Weights of a small mixture-of-experts language model, trained from scratch on English Wikipedia: 64 experts in each of 11 layers, 391M tokens.
Below are experts of layer 7 (counted from 0) of a mixture-of-experts language model. Rows are named router (the router's row for the expert), gate (a neuron's input weights, with its number), up (a neuron's input weights, with its number), down (a neuron's output weights, with its number) and show model dimensions 0-95. Each number is 500 + 40 x the weight over its row's rms, rounded and kept within 0 to 999. Numbers have three digits each.
After each expert's rows: "mostly gets" lists some tokens that are sent to it at least half of the time. This comes from a sample of Wikipedia text that the model never trained on.

# expert 38
router:447412530515492529438507544527496532554472464501515498527523481518538490522512524557474500488526550543481515579497506528534482528476545519464459439476457508509526506495505519544496479484463524497503518577460564465512469503484493489559518434494546544507507548451501436466529593457426471536
gate0:486484539520537493460524516488515428520457449532459472549563487565540489549509497480496469518578465527509468472540500506467537515492493624480477498451490489492566446521507508571540480473431538554476525492447508538458531516512425515533559500536489466456534491530514519493502496487537507505
up0:542512491495495478556409529558430485482446550481555512398524592525450530440483482512551511530462555529480500536480500435493484458503536417503469515506534420407503528495552484484448487466524487506484554496524546503564407514562539494502535493525511514630478518560488542523504457492492495553
down0:563538494447420539561462482497447565497514509483453454574561464524516590458512526491533541464543596505501500531550529484427520536473500355430480534538446428449473566497494526539509449475467422511505544511595485486542425509477546506483509471477494558534500572503514566509508523530494483562
gate1:463466498457504516501521504496507581558517476403489421509435488505491496555506542506459475492482510441468450507529498520473505546426490477455495481527553440415517480523482525516520579549499601551501467487470481517540423500523446506503436468459561519547492508538539510455506516501461504521
up1:507489542517541516488503540395534496448487473509530555480539530490506488470518524526461504512399458463463480579537487526481423434531490501539471545495455480521495463467443443517481439486401483512524577499563531523514515548575382465454484509521571474518492506440451472468470543485539491442
down1:504504431479509467415517542522536564535534469548457434477455518427539527500507564464516544525454571563489540520405499568506499507549553514553536535495517491573502495437579454493446517458453507484502417497502486502449544539423530566531531510507521405514512498432541560395500443480535489554
gate2:491546553455535429531485490430512468417442533482514526513529490459436467508507447488486469557474537495483548507560514504568527506520498524434477402489555500484502454515488492465495517469563503438509465495465529493511530467416514545605436543465512505492506444491467505459537510525508470518
up2:467538516472471539532474483565553395409554490504528457516560434467479515525525434503473499446513558479497587454565470512472502515521492475476508490426557531509486470597454558457546453503579536502487482538491507452492559565509543484530456572550415522521490507550520503484497475487504507563
down2:486542492464486459432457497416477557540502516524484493487524462511507576510573499469472470466416492500544587573475497460496497512579536490446496586517525463484554480497534543499586464451556490396463532490539549493528506513511501512506479504419484450507490500532476472430431447515576513563
gate3:503519517476474462552495536507556486475474461522568422533505523553549496583532491508539464516491563505468502474540538514473488450516490493560462450540482477539486503522502436434524411520534447510407518535465445506432482475527476506481479490541440445510548517450463464510512500507516475471
up3:529521527524479500492471555541474479513439440492497509468445482476442518559440485532481424452498540540522536451547491461419584481464510558530502479524497510579511487514556580447506457569570405493446532484482519529469429493499522492495461523476527555477512539547512503493452499505499464604
down3:435555550465534542511489500530477500485483438627533450538490534447430466542520455557513469501479503488509440459501506472471493518499496514535533543467485523545606514524588478447473517528422482506430485466483504516540557457466533507467531506452520497511514486534457437501524452527528495547
gate4:485521474538514460450497544544504512507504491565522544467495609478464429579426434474502484527442482514484503485499486563473459529498540541524520523474519494515492510484534534470445476525433454491428486570470474463567465491514540546575507432476490533554511472488500491498450459550522525521
up4:406488512551498498393532461526473437565483480514503528483541576500581474623530506471478507459489521471498482500537498494495463505486580524606470514526475518513571506485444474484525444542454504470515487491540528464597489473532506459503413515482491485500525459539474458510495501486438433511
down4:530537553531525471494529479562524497541488501496522517526478472527559523449472541502535527415537454442499405495505457517539516478489450467523472463445566467481508514545469501529499549581549483505555557485511505482533548462548543546438524513633518500464539565520483470519510549483534473467
gate5:469516504559544572537550525465509466521526447487485491456501469543524474424560509535469561513476480505575439557499466583432497451467585491481438512478481437506491578532428511504489574467427545485563502519505537521430491528535445491517500496537592476486513511549496474466435560537550461472
up5:535490482410467457464507537556548499487425476493413555500470520469527548557388421474507489536538508556464524532542557540480444541517513511447463496533490459487438507523562437509460513488508492572463478450514522479431450473555520431493546520507496579507446516479447470504428499513445528482
down5:474499522498504466476435499452489475503538502487454547535472518526528599529469431517491526523335531508532513483426492492529478531500497584471508551452479543419524476500483455466645519472514544544512491526501458519453500530503485465460476517461489478500495384523509477509431405445506437499
gate6:501534497464437541496521571505516490524493592588481469508499486502450481534480485515460466515482563542453546488527556523453481555471550464527531475533474549536489447471458569574476439468470474491490481552554521534550514504476453432473513529554510576546441487527544504489488512534485490445
up6:503522448501452512503493579493577441544508541491412430509597505495499484460454504403458499555490535490477502486471495453462524533449571480522487438447474477460536531475466504523476561529475529494507471510511491482449510523460500473523563504540509525439516505580553477465486506516441485426
down6:493533526499541474437463496429516489468520526487460574500515509577509521465467471559491491429500429438506504538452453497553473551468466476473538489474517502493507462621482551494352465476555541432520507454503451534476519468531452456570540535542438517420529489455577556463488482473478609521
mostly gets: " ==", ").", "\".", ".\"", " ===", "."

# expert 13
router:511509569497498521517529496521487530479425497504526507478519542467573475512477528568511482526447520566525547585530479553484501496495507480444449498420443493497495506427527483512583485446492520536480534546453562461441417533514414529535461468488563512525417460523462498507533547415468469514
gate0:483432548560484537513524553511520507448486514470544467551477598464507460596503559534480525501459484462496490537463532554430427505569575506553438473542481445528494492534502477480498580460539498546471567492499474450514473443549449518447558520544454499478512508594528511459525467538576537518
up0:499490523530465538531454495475570477522532504499510521464484511524430515520511550467518541521433513429516413535526426492476506516534489477533496551503512514510484450499493549534527507483502488413460503456528488483488482449582453516561506505515509520490532439546518433433539487552515514541
down0:424533468479458517554495471488491496546524522429518532481456544534485507469408452487503420471484440551499438497531472513474497545501490508517432532537524501499495455513511433512452479480463432587444519503476496544537503431525490506470462541551475532547494433484528552486529493564514512460
gate1:475503454472481508491482522497480477501578528440460499519490569510496437470484477471468420469451429546544517460555542484483527535455517542459470588557465560516512511480475518441487532494461434557422471482498466470531542456494546485496489405460514486499497490520493485547569547500505445463
up1:501535565496452618477479483490466525506443428492568490470482418480434524498490490486449530465535458451459598487529421486472516444491537477530531462464541444481441487499466517471510536463496440526523483490458490464535578387633480514517494451501524532487473506515484432494413524488519534515
down1:479502412463517556500542481463486583539496521560518425535536433505537446509532438490473455489540509515525481426472474504551543510548510496497511456527487510458534492489474489501499558476519528537491470559536496459515467458487511497518465557482518470520480523551478489459472528519500519482
gate2:464482536574542467538454535516496423475537469471545478538542481468517488451493589519489492488568532569453519420493456512414518484463508549475516479450476526403464542461505520521570578476480499462474520516461550483456501500452555486557454464466472464371485544486486515554513588522482520538
up2:554520482442454472517526424479503573601497543618560525445478521510518503510541488483500555489465428491555501550490494489556423457437547471522507499483481525579496547547552521459409508520490485506528503492449533506561507529506408481432440508554516499547507524454498462500545443504497511488
down2:474432489507491521490484453471520582482535492523434497429511496468482476471465499497524471575467544468486542474432512430518516464419529527492481505540509484452515460474541535493526479491455537517585517534508514453467555533515525481608440462428518444567534466487505463451539466493468419524
gate3:501540491486492529437471464474510508500513523528519487481473564440448519479497468440512502464516451434504579566571456484450479435530524515442497575526493558479514491445521544472501518541479520500479528398514533404552483549502425532522579545503516421500492531477401576508573487468481550536
up3:488401483483476502534553462524504493481468508514602510583523434544573508552523434517497507498396578557531462498484513500539536531477489529594471448534534484478507558541481483475503477489483460539479499532482454573419512445551582450556486463489483581507475547484522494466452493541495482463
down3:583529532511469467446471498474532532530486516466500528614455441513453565488470550467447571545484520492500511531478487530493497622530551515449513506483480499536540469513454549572506548514488505478491532477559525472506539473542474490526436463499523514488504458501578559458541476489464503511
gate4:483527457467520533578548439527505478571595602533495527466503553577465513594513505547465511492463496518450557508514514509499502514513467483438491453503439485560539468450484469472478556444550492522598508499520479533504551463480473435460485488497533471489462578542410466506488464498494462449
up4:417517521427593488498481506501457554456443550524414506479470578528483481398469570514456495553520523538474503598496456425564588466466481459409466501508539407503530491538504558532450477486543483459520438536540482495444573503462530433545510474498559481456522520526473494481514521480532577508
down4:503460528528469461514508470527507478561468459526485516424511494489506586522536454491467498503478482420435515458512525506439443464414565488448485529517572506540469430483545471504484495512454464576550515499430518480482489512462564470541478507496514576514498466501524584488459527487526531484
gate5:501527482555491501565451518531440552486466466430473442556485479445503480508494485526454467524473491487521445416467535485473528472490537501492507406477469435438561513495509444451467561426472508575507539513507544486486494527615463507495492450490473522490512546541533420568518531515484448472
up5:509534524456517500456492495449504497514556473468477511517539509533509462527536443521429547458498484567459503504543484434505489438483456484514524498499573557530491487480527524559519511524499459440558470462393539471477550500501403507409528596547512574572491570465532546472459541481455541521
down5:493488506471507559560508485432498532533546542550501447431513495533476582524503424560489527443559545484499521538483488544504464512501473527532471521518510495484534503528535436510547495546518478509534457468494493510478505546492477527493531488474520506497497530450452476451528503561448530561
gate6:533507484470518413496513487489464442479426486550532463433545493473508460408511500507504478464441411529487450520542556517469528407501438530507490472471505508502475485479500532545560491489458549508524568504466485509450476642485480550540467505530443486526436492488536467475501613465585530481
up6:555502446462516462495515472506527469515512463492428457507530483481468457515509510502546437492471508455557474502523540527490520503452442469385510414522498447532401476521535474436473501436428477521517491444383483415525522567549491446488438546480468419523527479477609492426513531526491405464
down6:474472390534539522511507448556499469491478523529506518453492454482476474504460484428499523460528509552489505540543546568512530487460511528519497496550525457496542534461517516492590542460524544512558532502438433517484556558519539500433558549432507525456482485497481453477561518565538508427
mostly gets: "5", "6", "7", " century", " www", "8"

# expert 19
router:425515529471503451465434476502509490537447474544487503559553560405528439487495519524593539448475580533493500540472469513483476456472526518465448452388485523515488473476523507560528532493438507450513425506515541496455385489482451507548487459536537500568427520431507473492578575495445501518
gate0:437466528527571500486503500498546448516447537482494502508561493511479529472467507528480519527520489488480435426470510544513531501479563513531500519513414537516498430511472496503513549514501531531538550463577520434444540559520483493521519501421464436550499424508525431543516493506511523515
up0:454543497506476427431457439480509494445474552401487522563522445513510512527543496479542518515422528462444445502597513451459502502481525486485456453476478546441497487509510583480545565480486501508516458532575479491524494456474446465438508538538497495470490582417511482483509485495474557431
down0:459494587531468459498543493534396496491451436458532494511549448525494468498557496523432497522525568515557503488450536492597419538580470419500559523579494467459497501456520543449483448479548540441448464454530495509523501472536497459521509530536492549553476522449478502428494477448517487581
gate1:430472509456515519477535478550484515545532478526520517389509508454500548538489543480513498488471517502494480446474534472505511500574508466515449451475454412571523473475494409515511477467565520506563434466611561524524480535488529558533504471440441458525438461469465437381527539458479523487
up1:507459454527493571482538502514477414492487493509518453496524465500496490505521528478494495487403460535484578520525502525542485414479524506466496455534497448535520526500471473492469452514448540554486593586441582469507505531502539445506460500536597483556509526502500533507450496457537449444
down1:457524496530493564569498482508549549460520485444475409549564435475476433467538492455495494509533501480475540562498450535524497490467525455542522471499486514450477491586487497523501495495482437492498524497532481494471503444537525501461467545505483460490500462467533439511440527529460545535
gate2:480535556464510474536500425494499517510480464583525524477527549482514482537516541507515471551503496496446516496462514579436460540460506493558474500474435420476486533446538555548598508511525449438522525580514526445539515502467592445488567512529591487469513505522528539461518446564537492498
up2:450479539482531526447552399512528487535529464517462532501502517506489458501584473461565468509521515508397464480542513440501497559512574506540498545507553515506444574470516513500592527504583540535522470511508490540545539497474530491492445526479504480523448505476478612425546442530493535557
down2:517544490459517524432504520513513504467571467502482514456488505536503515442519517437421550460438592523492481495500435526486573418444502415558494514565459513549474560594576527482484528495560523494493511465434500468608512427503556513486449519483514475463540519536508530516561533517468544517
gate3:558482484508477505500482527532550456497440497515548580467477477464462515505464495458477558539512559568538516526490415522486531491571520496453495493511447501498420549458540451510557498468532485451565511492534512565484453478511477493423521470575531477521507493394561562527536465541478451530
up3:518458513519489482498506527539491493509521514489551515507509522474537466474481470460498550485527569478513525509423460497508539500464512478461505505432442513527495573506547474449389530497531485464526487452500531517519443476496580485417525519530511447503516534466494569485480440514470505525
down3:489517450475461476530525540493521440489519499462500500489562543487506434492519543582536510545466467560514506499532498378473505548500444542524471509469448512543512522493448591576569543514440576450528551535406521531460483449510515530465491508575440552552493501559413465523503542476483529527
gate4:500499506499517468485438542510471494497513479522460508470419515447494478560458506513491456489451516463508508598512510502537468478543520475507489517511509517409502579495527441484524491549443458520550467553476498486495581469499525464488586468470517507490437518519448594498502512496458538524
up4:511492488512555493492534496535530490442537588463543529531534511481490501560555563557500499507562446506459418510463507579460493477513522483442466473485435536532479455464490495487574532515475478474569471423487538551542469518494478510435458472444414475466520506498568478409461514459569554506
down4:430508497455404500556508531531508487528476570521533502574516510563444490474406490502537492488579463466513563470467429483465480460457444434578492532651496546570502463487467534493512473473456502553512430464496497471430529509545507420484478526542478533459449531520507570466477502478521580604
gate5:550487515507530457498479424527457475458494520465541507561512468529474506502480508572471495470500478581559524427474487464485436463483481475507470419499520474557431550485516526563502498566497525484526531524509478508553452495422507448510472488510559540559489435466575494514527501513445460439
up5:449477516457466480526481590446572518550459521556480531434509476509531515545479478468464531482508519405476477574539540545489529464528492511438536530428527585447475491498500497516545535451574473465434482508449486436394533451572537501501486483472455486458487522501429500462454537533542524540
down5:413492537491499533531466510496507525549510523511440513506533494486550539468527462497540513481545529483519442436479489515525545510553463529481467438513550548459472512474467486471456572456526486427472522466415400431473498507453483429532491566517481440487456501515450480451452413451494501500
gate6:527489592471500444451481554486475486439491489578529524451462592452480477472464495480531573613430526467497551487552461501426510519489467443505521460569585476460500480514515543478514441429500556445517539501480524510453414490491511561491523476484492529465534486477567453502490471489464389499
up6:527500535525529408456467515507515480477459474585535493512518510513509498499524472459484506541452498526558526467536469543483465508450448493542548423514492534480466456516466503463437518558481529504477534561469570487600514494409478435481491493557426540549520477463521500440576496526564451398
down6:487541480486480485522507525507512492474511545521436430509550565514500492451494484490435498508531583536470429492436483487492554512564521493526522596513522512514474591510491501426417493468575541477510588528480549532516489457418511461534492556444540477513548475502532534566396466547521534509
mostly gets: "   ", " Preceded", " Coordinates", " Genus", " Phylum", " Candidate"

# expert 41
router:497472474448538545515458488447453514525476505585502495533527530465493489520490525500504522436417562544497538523512518488522474463521580539444446448447469514489545508438585391538545508458511473490502493531484545478464416447554428505504513510540572471521478534517446506415528512447475456544
gate0:495454463572545497434465527496437436504570443502544487501508469470498500502529482518451504489520449448470502486518467503423520440509461502492489555490478547465555499552495524531497550500483537482508498500485526519490562551581548523456522549499499449421506514456543449541482484502427496536
up0:507541509487557497487565471519455464476452556408476504491483514502546504467522499512518462538451517467484499481469497517441550570514494506550463452494519531572514520520571603439557426540545506484480544442495525593538538416473554482479493483498566544418515503558453498489457573535497438468
down0:510476474534528579450513499486468512512499536545543463576432526535441512518453510410487520501444461485597423560509448502537465468544525479484511519496533428537492527480592477501500512534489539514454509438472426461483531514538453459488457439444475446501538514518514528530562516543478511495
gate1:508495512490536454523427489427490543500481519535494544596528489576494522490491539584447495501447517507501535551486546411533521517433527476436534539501481515487467575478465421489461514463480483564449501493569536543485475476483458574517503508448566522537467492493507509540556485566513495516
up1:557515528427453545537468516498464500562431519505490507450480517473493519496481481548541441503513536507517487489468493543454444451565484552540509501485511463516567555450506475552563474472464486415478453474437455512432421454550504488497535451464482466479555496515467480396530503506559464599
down1:466433554502445496484494475549497447516543457555498417535494430434521541479481475478500494541513475450493546428418471467505495451439492358523576526529486565573585506518534467514521519520531517517560471535506501485509460504470497512546493540542615539483517503554527503482507459528499560520
gate2:523491462410473504537554471541474528436532527480476451476480512490563563419505533488550487494434507540524423476517479497577516571602550524565468515525501438421480513453498550503528470529492533444486530520561563483515522556601498552477520489543523403541470529443534551499514481496487564444
up2:518489452457404511531482511524462543476442495483445542512531534542519493537526468592529525536480474528495477474560430452543562609453559469419526535493534546505558550414438527509611522521500458460491497561476524526520550508524508469576497551471540522542498398505520563514489443496576419578
down2:495447450451482441506463546526480506629526539543398415465522528425471502550477453553418480531540560512438471508495526503473461520505544516510441508530506504447516392525463461486448488492501491507466496446531503502488505430511456528528512542541545420509445541489509535478443440470523493502
gate3:506544473479553474524555487490569500505420486524500568489466557508491419434378506469512480468496481501554531538521506513545500499561505534444492482462494480561552495466528479457484530481429477515430398511479505473499457455532501553487490538500430464396547515421472510505545435535472504529
up3:476508545496469462488468446514467565492543540432466498479498459575417542569570449521566500504480581461553523454494513504536471491515397496501491565446549431464502512517502593517415482500486533518520495510541542515471456584440413516502466470539535482533483549513468501476471484493515484455
down3:445531554479450499445508495518504547527539507415544428543485502485520485445452444492428474503495488483511550456399532545511479526479496467386547531489516581536486479447498495500497513511482426480503561505466562466495495494478445478549548451489469540566453516531461496499536483493482544463
gate4:466496516505569495551421516492457535549553446542499412499485473492472525502484524490517422529593463521391446539493483474505564499459487498571472507452505471427484511560461479445579527471514531536531451550438404473501530490468497572507467509463508469388499501444500480528486571451533515547
up4:504490531546565499493566442484480506520530491459462604508516506522538498521450468500503519535389493481510549465485508564489521595457471542597540436559510548513402417590514509463401537484453533562553515476553495475551549513497504539448498551511440524580501520456497516484589441447540493563
down4:491446532484527459460490458532521420532483449489514406528534519525493476576481433518488392532507515560531496427473452546479532490527453536463554476546541518430514521515445580486569520538590538494553554512461454545551486473501506525524518526448553566420503431512554537519483557459517545449
gate5:550420543457477449448499488474427460464468541512485504453490516547495482551484477454566553491498513477453515501524499512530555576531503498509438559485463536579509507540535497550542422437467458504452486478483430474464506548592493483473543517513479479442490571478458525516505460545452489455
up5:496534509432491470457445449470496525539552550546595430474470551564432598448448471484472515565477542515463433535503509483579600464482500489514476472481491498447483543538492547495578550445520439507492468501504497467566511450522519525552472509464452468428482440456555439530512488576527496433
down5:493527487560517560542534507482444477459577456558486487521487505471503472495475487503453484483504420519433416442514464500524545475539413509525525512516508488505523417478514540504488534517437542529486461405441506493506530516549506565574478463507516533546490515532570454566458524483520583505
gate6:553453496473529495520516526542487419517447512484525476473571470464483513523506544470518502493491431579564468472498512486530542552572510510556490453497487487485444476536489486488542509554527516486602465506499534458479455496602511547479456492453479507532534549480484520496491463492521548544
up6:435537582499462450501553447499627605485481543516451476534549486532554510463461485541543499546509542492509540536490499440457454523478486504431501507523541469507528503443496465524469496445466471547455521480549502453457501524493491515512500462505500497505502516559566484469513516488536468508
down6:511527552472479521388427470490490498446571511464423429483544547429538519520490456563580509514536473491423546451459507560474543497527513519469486449448556484502530509465482472501591512497484509467497472509484463481472519430475467485496559482516553531555449436504479500499460504412514470493
mostly gets: " League", " Cup", " football", " Stadium", " season", " Northern"

# expert 43
router:523460518599491506481517528519528553529486454523546502446548525467553491511470540552518502449513501566534516548439502538539489468477513565499453441439474518457518504492498542498538447535564525526493543540463602479492510465524512529535559435485503525475475474511480501469565615452561505454
gate0:483428452464524522501409545498514568439463524534528513503500531541481475474490482514543493553525511449504458498470519576542559511443517479544527473506470521489539520472479444485527604563526633459559533472538491507521484561507468487526467483566562492465574518444647500494476467509551473518
up0:424432452543527568496492515510524542457601532479525583462498500481487483529500520574515509517524507449509536504487568525559451519468521519516466532541548518455484516531471497458522566560508513551514562453531495510554449508556542503485457473567431426503493521445498501528550593535473546506
down0:521508520480504540515513546492500552479470544483539449471543368537517472476546428466487529539534503495522445454425455484527519547462481475497498476489450412589524516514474421536414530567534602482490468436385552499532491491532443494490466564528462530471531556471555516534499572512517406480
gate1:460495552544536506475451501455489503454508499530521439532476533478476514560496527465478483512505514499550445472479477579459476524528497547527529416447498424537494519459544499436513482555572566486569510524499420535496477470505455496519574455467555557474573453532503521444530475543541543473
up1:600495563445473522526541521538583471483489532546463501540550470522548492460471503515545468516501444541471530506512468452550470522575477521523422479504536597528489539490505504561528509478498510470476500531497543532525583551450453570435551463535518464391449455464534430463417567524456477481
down1:550482521463457490487451483482522489570484509398544443482545461543529533442505562500467538527546463494494561506514464502567542544487491533494509463434477485551487491566505551514447456481514420466482534466490524479492487500522455490528489506490480498455536535469568556494552533552557488452
gate2:459518518559495484500533555514450492572506484481525464560508473441474460477469503534494562495473527394473494504586501531480509522461536536460376611523532547478544539482458546497615483499577538531503543482491498514472431501486569482526538516544494515505508510573477504473530612483501482527
up2:470467528419519489432479473521476537504482497546525559481478570558493551467436465515504488522551546513500517536527446484543463536479521543449560458518467595538472558554537548535457488516562450562518546511510614507469535478543493493469475445549467581508465617508491528483490456486509498564
down2:494475442470608564404502484481519460456540468442514520514440460530551472490487491467520471487499479485512486511478597495545592465554460567511518497448442499488574471500456573508563536514484539510567518584485534518440549554483476520568509476510536503560532525511487532499485418446519457459
gate3:475502540456513478581555432450541481479578541435544452577491509491564489505540494483480449492509508530502570395513539431532507491428507523496513474459548486451506460551539537522499439472539488524423538423484492509512486475520477469469468499464541533529509459475516509477425494521508516588
up3:584486505498496510512477580498460484556467546557466513505507457441498542495461539537535589532383542496493484525492447580578424528532488489449496537478497479555511523493508542545442532567494515505570474594492497552459451478543479514579549517564479426463476530505503464501528553464426490417
down3:533467529444552517594486504439475517494474507580573551454546535536499572483455448538485490488531491484469524499512517443507480446551556525451548491507487474469469478428437575519483518512526465443558483570473454427444446473516581508546540504566491500454501471497516471476610460432507576450
gate4:493439511458517533478442549519547499508497488498582439525505507495520471487445478513538481496419475515527486495611500552526483509466506524522482520512494492453557512529457473536522467498549541522554493513483486431524459485595473551514471534468498512549534467490569535455501478486525558539
up4:574488419464506492505581488451478539449498562505595474517488486520495595401507533435529488483534514469455574570489501443509469457516470512436505460511415536518481521478569478521458495533382467507474501462543470460476503499540509422552499478534516448519433527513514484501486509473487460461
down4:541505528497390542588476559472460522511548542478544475554510514559467554477463513532432490514510572500531494424510502477508457482503505476467503476551426422482488510436513486521513531533414502530522507480526573501578478501520564486477487507478505484483436456435487509515585506454480538525
gate5:479468478558455535502541515481405485534510508506507567526495543529510373467480416477507518538485531541524536439507453501514548458512513461537480515477518466486558521479512525516502448497607457526502509505507573574462533571440580504551549471475548476447555481509415447511537556482508513529
up5:503475448553498531444511484463508495514566505522589544518592509542525442479565481475445540536458553593586542492465420507513534445476564460555505496511461492504487531540530488452491459508553477559539492484531513500471599487433558519538507495516546497489531468477465481464517547419561506483
down5:485462483445481541487471492529507542581491495428480473457498441543478500613496458540489499525529508536486509523529484558516404582470457525525515473477509446459526465489438437507449502492483444444513514528499472463494567545539510522460460560529481504573501590501495459541456420457438569497
gate6:498507529490488549475525468496584507452471433494555528521463471557567480420485473534506489524503481519448515556489497511561445435537474558456531452461549575554531499590472476528547498523458521515518483548560453521504516490541503489505476480540524524518515480494511538481587423476510544547
up6:512478451499506489544421463522500534499561529542468484467577538511438514546510480527468468565506543479510494506467495493470518442409531538559499533525457477534521509445557572487484495413517505496508457471545476463468471524499462523551527490432495488487527547524451498508461487477519470445
down6:494519552526438445462504547470514504513471508553508456465469516447542479507536479468537475516527521509476467510448500484562498541527504541439497436525459458547554504490537497534399467475409422469452527491505570472533473469558539540490402578452554529472543549524504539457439503504524477571
mostly gets: " ==", " ===", "\".", ").", ".\"", ".)"

# expert 8
router:529459492461484503504541504507516557504423470560499486527528520471533488525440524574533460417453513527515512571453503533475427467542533525436484453492504529509501508408569462555547429442520490460488498524492547457504476475543475586504528434513573500539480494469459550393562528489520454504
gate0:530509477478561455505533551554580532614528534442486426470388520523452462512495592477479488479490460526478511408507493461465502470447528386502492527521440505449454493540455530461437439523425509513549500444551442522540548469463473592461505523513384490538604506459506468557521437531473527465
up0:506482487518505417526558489542491440512488525466507536426499436423526470493534507516525538490495574561464501509572475508478438561593556515528473479505426452588583406512518524460507461516518551492482543549571524460529473478531530564556496504487505525525523585482542369502469537489478500557
down0:536517460471498581475503509478480525457431542489452441471520475548482534524517503558423472497505504499508474531576505482599523473452479548550452514504505546478554458449555433507453540583547453475420442514499558532462508537510519503454445502520443478553500536458420549484592444529478472580
gate1:468505442581443484477519594529431507506509505477470505527440505417491560589481547500550559471466414489535513474546480433506465417529491507515525534509469551498516495483490516489503482459488546520542545514538466532587457482560539538477547539457467543533517513505452498424548552433487448451
up1:506506510547529515483472492546519488466492541457522567520501473543515512522519560596563458495444466423500464512551493502570554446516486507513522507462501569619475486457512492458538550524578464524546558491515487498458517561415490511541495413488414473487596478553431536503573549492549517465
down1:512463550469481502525535506502485543484463433476520453416472512525438497479477474470514528495487435485497487518431584512458536465460545531470519477499449550532500538442428420471530474525489502481489514430528529565482496532475446472468521515461500523473447467522469471489476500422509518437
gate2:481529473525473569482522555439509539496461548499490463510509562529527547428476486565436527460504452509586607492456533490479499519547532485504470527459491448455549570448578436515428540474623493495573540456553479469466507511375474535469546477550544458549487445536512510524537518454551492527
up2:469539468509511559503520538532506510540419528497465523440501474561481537424486515531568451460555564482532489455512566513471479548547435510538436448557477448468495547510534514571468541433562502497493533531508458454422437472458522509458532521491519448491419497528592554470488492490486447541
down2:459592474468497491501470462410522460471567547434481484494532463456529448499500458528488557472468425520395571532577533453477523501500468469484536477459430478489469525508555464519480483500541439491457424482520497531522513467533479490484539469499531490496537508413474432462462431570497476452
gate3:538507459536503523421471570518474499472508558500521419578528464542517505540488513440517517533351492576422578480500538575500474526511512458510517529503519519591457468538539508493446485495547515506487500484545520483559497539478482542553540494444575433518519500522446554490498535551463514507
up3:495536475525483525494527476460467574599506504541436455476514584569520538441498537549559529465504454518466554489598526499515525570521434499523546525492535476556538485499516529534492558502458446484529502541500493551508480515522516467517447471508543554445418500480432558552464512490516453482
down3:566478481520485506509460517489487550477472530496470550567463545557465562491515537465500537455520466566465435525480495470509524491549520470467485476542438541522472504500515563487499407532532514489543482536437532514454453433445520486437557491518506539520525558493427487445510484480526531489
gate4:490559420563470505491451463482500537487528604511469475503596541567469492463517492517493486545466489476475511526480542517516458470473557505472485483489476480513566542437485510538535485532431516495509435534480534491475485561537458503442497533489483523563518443499491530569520573516473447398
up4:446534448556469498501553479488433533516524431509503566535472448529556529480559493535492505479555547529507417484497540460567467512527581477483465508513512548432515513452521500552532529522452490426528543457441443516487497466547523469507579561516482493498545537493470557482553451481471447513
down4:487460469575445565480477446486480569538512503528541457529500515502424508484472561569474452487506492448493470471525465497501521544469491455478504555522442518488534454494433580497541444451489471569452467502476572432529484534568492556587462544523532552440458499481514483578517545543518454424
gate5:478539507428534471546513445465514609506462480567504517555507469439516503498454466466579436472436431492500465579572511493596521560515524509528538503450554472447482533464518514489481469485582408431573483518541525518487448456551459568489445473500444471498514526460474547503556525494580483549
up5:492578496530493448517537483465485514539501424568527483493479506487502526507465402481527534491447539487530510530419524504508541487502565514434515516487522468563512490457530521493437432486547485542506505501457557479461531506494424550417501431547481455495509545496446506527526532430553490534
down5:537464489488564521514533458458530457395371580472516558476503474459545503530473516513474551495497487585545497500538504526484453530473452555532593505459518500487511548482479545555501488547521489479589500531560504520492487519495461517450498486523438496529478462414524549527521529500499551526
gate6:504484485478536563483516493481487518510546520507472551513545471602618512558570566529468516477445502476510515502468486436428526527521484470545487500479505502542512504530555460522552460510435449573550492468464491463451462523391555572466501439464573475494464548467475434457483544501441457561
up6:539483496480490418493509555507434448547491520522452447434471526451485504494439452487533579454515491483500434501458496573484583498574540500481542508474439522449407517476550521487489493488519547449470455504498438529576589442578472541545541503421549508533483504563556528556528515536531490500
down6:441478500526505581476486484502457547529480598472461519564474531543518465480492561540547429561490453450516450501455489539467390476472516540478552489474520536597540453463556574436456475497478403492444496518476492529553406497516503487534550479498487435515467523503504488518493444477540502480
mostly gets: " JPL", " League", " kg", " football", " footballer", " season"